From a checkpoint of a small mixture-of-experts model trained on Wikipedia.
Experts: 64 experts in each of 9 layers, 64 PolyReLU neurons an expert, 4 picks a token.
Training: a variant of Muon for the experts, 294M tokens, 4482 steps.
Below are experts of layer 7 (counted from 0) of a mixture-of-experts language model. Rows are named router (the router's row for the expert) and show model dimensions 0-79. Each number is 128 + 24 x the weight over its row's rms, rounded and kept within 0 to 255. Numbers have three digits each.
After each expert's rows: a language model's description of what the expert responds to. This comes from a sample of Wikipedia text that the model never trained on.

# expert 57
router:158131101158136147150102153112133068121165144132117159138149145129157162122118135101147083118120110125084096126124118128194139142149083121127101096162118124116118142087130153104127138134165139127170182102152165103095126099144134119092126112
Description: Line breaks ending headings, captions or sentences, often right before tables, section headers or list items.

# expert 59
router:116121131112115147123150123144168137129120123117084132115163101110127117140113131146119115089107139114139131111121095125113085157156140126118167092144113095122105137163183155106146107165136121117112073094161109140143112101129123122159149161
Description: Sentence-final periods, heading equals signs (==Honors==), line breaks and closing punctuation such as ")." ending sentences or sections.

# expert 41
router:161126102099109121118131126122098122091123116147162104124158080129117094170144108170115142110107112111134134091117137168125150145069114099161117159098115172106152138146111085122140106157157134169150127115132108140151090140111107126099125159
Description: Word pieces inside Indian personal names in cast lists and tables, such as Venkatraman, Shankar, Khurana, Choudhary, plus score digits.

# expert 14
router:149118184109123139129117095127182147115107130098126134133125134128096154153089126148105088126084119126112070108147153124106158154141097145130100107167132133144161148116126135103113098083115117109114117147126118186108109083099108162143131098
Description: Spaces and digits starting numbers in tables, statistics and measurements, plus signs and symbols such as +, −, ±, £, $, ′.

# expert 11
router:128127108092105127102120142105138117175164101102132150143116187154140097169101145141136137137152135132094150116147141106139149115139098174171099139188172130144142124138164132111120140133122115125118146132090102148147134119135135149135133143
Description: Opening capitals and pieces of proper names, mostly places and taxa, such as S in Sinaloa, Sulawesi, Monocots.

# expert 24
router:104149095153149119121090158134122120129108145146152144177101149124085112162158117130121115136116145129118153154107089153137128139205125116115129104144122158132160102122132127129121130106139110116156137151145159175127127131094122121088125169
Description: Word stems inside technical or biological prose, such as sp in spin, sym in symptoms, mechan in mechanisms, plus units and table braces.

# expert 45
router:176139113117148149165122133125082119164150126145131162133096118105153090135112122118128089124094132117167119097124144177111155097113117105114132081160120156095121111127111120133131146144123118138130118107113118145119149118166149106093139100
Description: Male first names and Saint or Sir in historical text, such as Robert, William, Louis, Saint-Pierre, plus year digits.

# expert 53
router:081133127135144080113161134112123077149134115150161129093079096180130162098113156166143135155186108135141168134115119124140115145167090146114126145131126128153161114121129119118111173124142126126116153111150121113150135115184105150131084139
Description: The preposition in and digits of dates, minutes and counts in sports tables, like 30 July, 66th minute, 1 March.

# expert 34
router:164158139115120123118132149136117146128143153142137114125189169090151136144130116138126173123151113096180133134073116130120143112138152163136100133111114134138149064157091090155159146137139126158070109143121165089126095175145124110104133121
Description: Year digits such as 1 and 9, and time or sequence nouns like part, end, January, fall, launch, often followed by of.

# expert 16
router:115125076154135100140130089135168142097137150120123127093124165154145132090130086144114114160149114126128134140089134126123126121121157111114133142131127128132155186153137142151128143128149106132120138141103140137115171148095112094110131126
Description: Nouns and participles in stat-table headers and notes (played, information, scores, place), plus general verbs after is/are/to (used, live).

# expert 6
router:143152123078134132138125115126109180122096112100118112183093134146113119096190093120112117119099138116181114124167142118086147143131132100127107107128159148147134134102122164093116125134143140117142118097108087112169087083119162107094139115
Description: Past-tense verbs after a pronoun or was in biographies, such as began, married, announced, plus the letter V or v mid-word (prevents).

# expert 0
router:084134128119113127172125130134148125161129151090138163096159142133080175170127127145120118139135112133081111103074107122149121123119143111096146131162153159104132146152106130163172124111124110121141124112137179104171136125142118127080097170
Description: Capital-letter starts and inner pieces of Slavic, Japanese and other foreign names, e.g. D in Djokovic, Kitamura, Błachowicz, Lozovac.

# expert 27
router:144094080107147118161136112120123102131137093119090106149111125089131101139129134122118137104121088152131146132112116119107136114091159087129137167083152122100128113108145121087154120078170146098129159135106113157156108134121151119122104179
Description: Country names, abbreviations and capital-letter codes such as USA, US, SUR, KLCC, Italy, South Africa.

# expert 3
router:103123180139157155113163116124188086165138157140143109129129161091109137130123114084150135115114097107107118119119149152147089134152102136130072170115075117084158078125152143118176106139163118134113098161110095143142151170133146080095114173
Description: Digits inside years and long numbers, especially middle and final digits of dates like 1992, 1931, and coordinates.

# expert 39
router:111100167159139084160162134089114133133169137108157112157143157156113139190164135170112162123140079104148076108093130128132110085194101135128137143091143145136145103149108133097063120092111130124103164180125107193094151058127093119127133086
Description: Final digits of percentages, ages and counts in census and poll data, plus quantity words like years, months, many, died.

# expert 15
router:133143136154095151149094148178100151106102146112109164091086158103109117103110095128144153082110113151138126149156125148101118153106091116132131147102152131123161108144103112101142147162106145123166117107118095145126167107143154130127100156
Description: First names and initials starting a person's name in lists, rosters and credits, such as A., Jo, Chris, Sir, von.

# expert 32
router:170143139144148114099167089102126142096142159120098126131105146117138097099163131119144144174122141152125087125118122142136119114155107106117141116109182107166138151089159183160129110115103155077149131105113147104152150106114106121116137089
Description: Leading hyphens and field names in infobox-style lists, such as Type, Occupation, Genus, Height, and pipe cells in tables.

# expert 1
router:108097123127125124157135109135139123139146108101104138090149123174121160104113095123121166076111146113113099082091157146155104113096087108086126141124136098117116106147119152165141146104126108189138143113135140115116163159108139169133105149
Description: Closing pieces of foreign surnames and place names, often Slavic, Persian or Asian, such as -ović, -ski, Khorasan, Sokoto.

# expert 33
router:134141097150109127159160144108132142169143166167120122137146142145152087154129128125112103137122140151135128185149094116135126118113101141144102098074101104159119136109127144150146144147123141121142128085108186081153125141148174080157121113
Description: Table cell pipes, the words the, in, on, since, born, and a mid-word n as in Chennai, Arachnida.

# expert 46
router:175152151139128173151123109114092133144158122122184106131127132109149113141158128110108126111143100142108151166159118084133125085142149168095157125124083126122096173145181113122139107134080142175186149143107149124094127149112141168154153145
Description: The, its, their, his, and the adjectives or capitalized words after them, such as National, European, Islamic, four.

# expert 12
router:064129170114141133147124142151148119152127152137091167134089090133114133073115129114113137139108116097106137133158167116084097145118179113120147146114098084150087194170103147092144139100125134162123126148136122114101143117104176108118147145
Description: Commas, and, but, which, who, and subject pronouns linking clauses or list items, e.g. two sons and a daughter, Trinidad and Tobago.

# expert 56
router:134088126111141157126129117117104141135124111157144097157135102125162109136118142109111168157174109146134104124118148142125121147157116098169126177105129142141116155125155123150109112116103126114143125101110126131098106152093121126113109088
Description: Nouns for buildings and settlements after the or a, such as church, town, railway, fort, village, tower, in architectural descriptions.

# expert 44
router:139102166143100131117152120141111149116138140122103122155100141177144121171106133137125129140132162124120143123111103145144124122086121095126117114114158173116148089132096122140122132151135141104107145133088131120161114137143119124125176139
Description: First capital letters or pieces of surnames after a given name, such as G in Gissing, St in Sturdy, Mc, Sch.

# expert 30
router:103131117148127125123139155132142120112129152173115147119123143095135098107134093130124155102180118113096131117142193083127138120104151140121132093128136148092087083149128077147145131161093114136125112108141144095120072180108115112141148096
Description: Connective words as, that, which, this, and the endings of abstract nouns such as ownership, development, coverage, government.

# expert 52
router:073101091158132106111075103136173140111110096148099125134139136187134115141132104141160180084132136102153127114143109116113085144094151157133129121168124106139094139142118132140126158095102117132115101110181102133108133155110168090129127098
Description: Closing parentheses and brackets after numbers, percentages, table cell separators, and the last word of list items or titles, such as (2016), Ohio, director.

# expert 26
router:118141128091110177085174165129126109132136136136154137156144061169109123127142166186168112144108154136134137139147120160103134152161151098134141143141101114114135120152086145137131163098134115121125105114120175144129089147177127120166136109
Description: Words in song, album and show titles and common first names, such as New, Love, You, Jack, Frank.

# expert 29
router:101116111117150093080149132132146117146161087096132114161133114150172143088127150144163143117147116165129137162133096090132118125145147130123156082132127121117099130092101149159112178111135146176154149160117104127148122154160069180176154135
Description: Team-name pieces after a city (Cowboys, Cubs, Eagles), league names, and nouns in unit or place names like Regiment, Army, Island.

# expert 60
router:154132111144113107147134101092129114145152119116148093121138102134132095103164090126138070079129122134100147154139146100095109097131169148134138127084116150113110179111136109110154161161114117150163137126135123153109079126124154150109145143
Description: The, a, its, and their after prepositions such as of, in, or within, plus table pipes and colons in infoboxes.

# expert 37
router:120130143100088137163114173108126137164140129133095122111113077135109088114128158079170156113125111100132150108107107113086133126135089127117108133113145147152099122132128125166155156106139115150090149130135148129148092154152102124150112112
Description: Mid-word pieces like d in goddess and Masterdisk, kinship nouns mother, father, son, and modals would, could, can.

# expert 63
router:110134119155107143130107132142119171112124113110147149142101157104133172130139076134117149139136111145117158122145105164147161140124140171154156089120147144123163096130129119152158171074135143108111117150173120084179120086102128090113175143
Description: Capital letters and digits starting entries in sports result tables, such as country codes BLR, results TKO, Loss, car codes.

# expert 25
router:115115101121130187094130165154101132115131107087150136152107117103135115112142097081161133116128084172075132129104086129140131127139160133124183128108107105129129094126135115128120140124168128108119118116134103158148147158126126135122125110
Description: Footballer biographies, covering his, a, as, club, team, player and position words like midfielder, defender, MF, FW.

# expert 62
router:173161154115109172118152161187096099118120155118111145129093128157133160125152147114112166171133159130086135117156182124161092153137119153154109097122132158103143097072144139148096177125113130148107109087178162109084110116114122088163131113
Description: Opening pieces of longer words in political, legal and titled contexts, such as Mar in Marquess, min in ministers, Par, deb.

# expert 23
router:130149157121116127110135129123084168166099129135090122151127137111120097090119087115105098146123128163116140092096133081147157141086107142131100134159071142104105140138128123158110156151087116137103142100125128151100116134093126129081092128
Description: Opening parentheses before acronyms or glosses, opening quotes, dashes, spaces in dates, and middle digits of years like 2006.

# expert 58
router:121156114122137082108126141090097127118076115132113147151094117104140162145096111126086141159121112143156088129117129119159138121121130167102102120131098132149165103130161096108131138107090127133165139113124123065142103088136149121113113119
Description: Prepositions and conjunctions such as in, to, for, or, and slashes in infobox or table fields, such as and/or, +/–, N/a.

# expert 55
router:155131143121100140138137137078120107125146100126094102099123129083098129089174161099178115149087114124165129153146188098133176177110134128148130118132149156137078148128150127133154131139149155136110094103101093139136086129121157108142139138
Description: Lone spaces after table pipes or commas before numbers, plus en dashes in year ranges and currency signs $, £, €.

# expert 47
router:092093137128172118125159128128130160093158111110100129125079128168158116128169122122134110113127116127162159089104104130132104137123125145097150128088164158099143137132126102142096148137135115138100108102111108121117155141145123132158149129
Description: Main verbs and participles following was, he or to in biographies, like re-elected, became, moved, returned, being.

# expert 10
router:121059160106119127155165125141138108147120127145090111093180129144105169105129158121078156121093126143127119101131108126136084106114108123122158153115134120114078111120096120138134135107145101152126152136152134136093091160125096161116069130
Description: Personal surnames and the final pieces of names and place names, such as Smith, Taylor, -son, -ley, Center, Airport.

# expert 7
router:134156121098158101098110093140095124110110157121082109127133112133122161151113127167106179143107137129106171139104150095140141122089094076102127152161163116097113074136121153153117137113125121137121150124125090113149110154119122104123090131
Description: Hyphens and syllables inside romanized East Asian names, plus prefixes like ex, pre, inter and compass words north, south, west.

# expert 19
router:099133085168155128126134090157160150111108090110131130142128116100122083126124159150108156111115121126137125151161071150124180102124158127104142126119079136141154183125153120120092092141108127105124133123117133094093156149147130140122141140
Description: Pipes between table cells, plus dashes, semicolons and colons that end or split list items, tracklists and infobox fields.

# expert 17
router:165136150154145160133095149149104134121148114164149095125104154140161144163156130109143127088104125152130121122129142123116144135163143132127130146120100116157083143142094122160116118142107112152134134155164146164100131118106136152113115093
Description: Articles and possessives (a, the, his), adjectives like political or military, and word-ending pieces such as -al, -th, -ant.

# expert 50
router:145149131131142152135156169114140135158114114115073093117154115156090138093121168140096157101117136119102109116133093143115148094121102108140101165103149167083115106124109135125115145127147136080116164101124147169143113150111081150126129125
Description: Pieces of American place names, counties and surnames, such as Williams County, Bowling Green, Mc, Washington, Hart.

# expert 54
router:103142096114105149146083132143110128157114113114161114092138130144113085153102091129160120100155101126136144170136147136136141101138102134108164151127161150134174104101163142110099140127089141103117122102068147144133125111140090194127095118
Description: Syllables inside Spanish, Portuguese, Romanian and Latin names and words, e.g. Camilo, Alecsandri, matronula, accented letters such as ñ and í.

# expert 31
router:173128132148140102130120105097143096121140098111121128146164133179083115123104119094169096119121144150162129173115152131088140111175101108104112166123115083175096129128129111107108085149097118092116134151102135151109134090097162137181149134
Description: Single digits inside postal codes, coordinates, birth years and prices, plus nationality adjectives like American, English, Japanese.

# expert 28
router:160165156146124142090151124133110140070120102163146101109130136102170133100135127126130132158090112145137164096158127114127116099077144148138121138078132167138133089121098102132130081137113122101121157110126084090125173147111128111093171128
Description: Hyphens and en dashes in number ranges and scores, plus initial letters before digits in tables and codes, such as N/A, NH 78, 63–73.

# expert 9
router:145121124153101166117093127103137142133155127147154108107159155124122175095121152116182146122120156144167149123135129102137161125154094169129115133139144161132120140115133122133111130169144158140117117116160145110094100102083141154159131136
Description: Blank cell spaces in election result tables, plus word-start pieces in political and legal text like rem, med, reg, votes.

# expert 51
router:124121140089123165124165110173119159148146116120086171132130118109126136108083120098115125104121113113101106109139122152106139080107167109136163101149114105133182173143129116125141144110151138132116138136116103110096169117169164116135160188
Description: Commas between place and state or day and year, as in Greensboro, NC and July 12, 2011, plus semicolons and colons.

# expert 4
router:117110089101095122111143134108136109143116086092135146163152155081130168132092124148146155159115110125128121140129173093131129151143098129145138139101138101121068123078156095096134120123143146102153122144111149114122101114142073155138119132
Description: Tokens inside album chart and certification tables, such as chart names, column headers and numbers: ARIA, Music Report, Hot 100.

# expert 18
router:153145134144154133169064124111126172155120147101139148140097148156115115160142112119118092153138160148120113169172124154100189111132103157121093132151167165106137106091119136102151093114143135101155141144095101103161087149108146139147172112
Description: First letters of Latin genus and species names in taxonomy lists, such as F in Figulus or H in Hernandiaceae, plus some English word onsets.

# expert 2
router:147093115164108152155162141114158135094099084104142106143107120119117146085130104096147122146148149176111135146087112160107129166167126130127152158122146099109139121118137125139133121114151112147080132157112125157155141149159104174145175119
Description: Year digits and competition words in sports results and tables, such as Cup, League, Olympics, round, and the final digit of 2005.

# expert 20
router:128108156139121140090095158120166120143133159126160144100112134142105121078127159133102164107118152101164143124127133122122104163085152107150153099160111150094079141141125097071164125146154125135084139089121105133155109125150170139118148132
Description: Wikipedia section heading markup and titles, such as ==, ===, Career, History, Personal life, plus blank lines before headings and table dividers.

# expert 43
router:148073104158087171155162133126145117145151134112138143103163129126118129123107137085154112094145110082111110145112104117123085142129119141101154160142113116124149119091130175159136140124115137143162141113118147121116143097152109141175103123
Description: Accented endings and particles in Spanish, French, Italian, Hungarian and Slavic names, such as í, ón, de, du, ić.

# expert 38
router:095094106116114110147162148114123163154135101150125115130153110084092092151110143147118108110172145108161105129149123115098121144121117112140101130103119131092127136128121114140142118152119107144106084144115115144145169136128112094126143177
Description: Predicate verbs and participles after was/is/were, such as located, based, died, been, appeared, plus commas and final digits closing dates.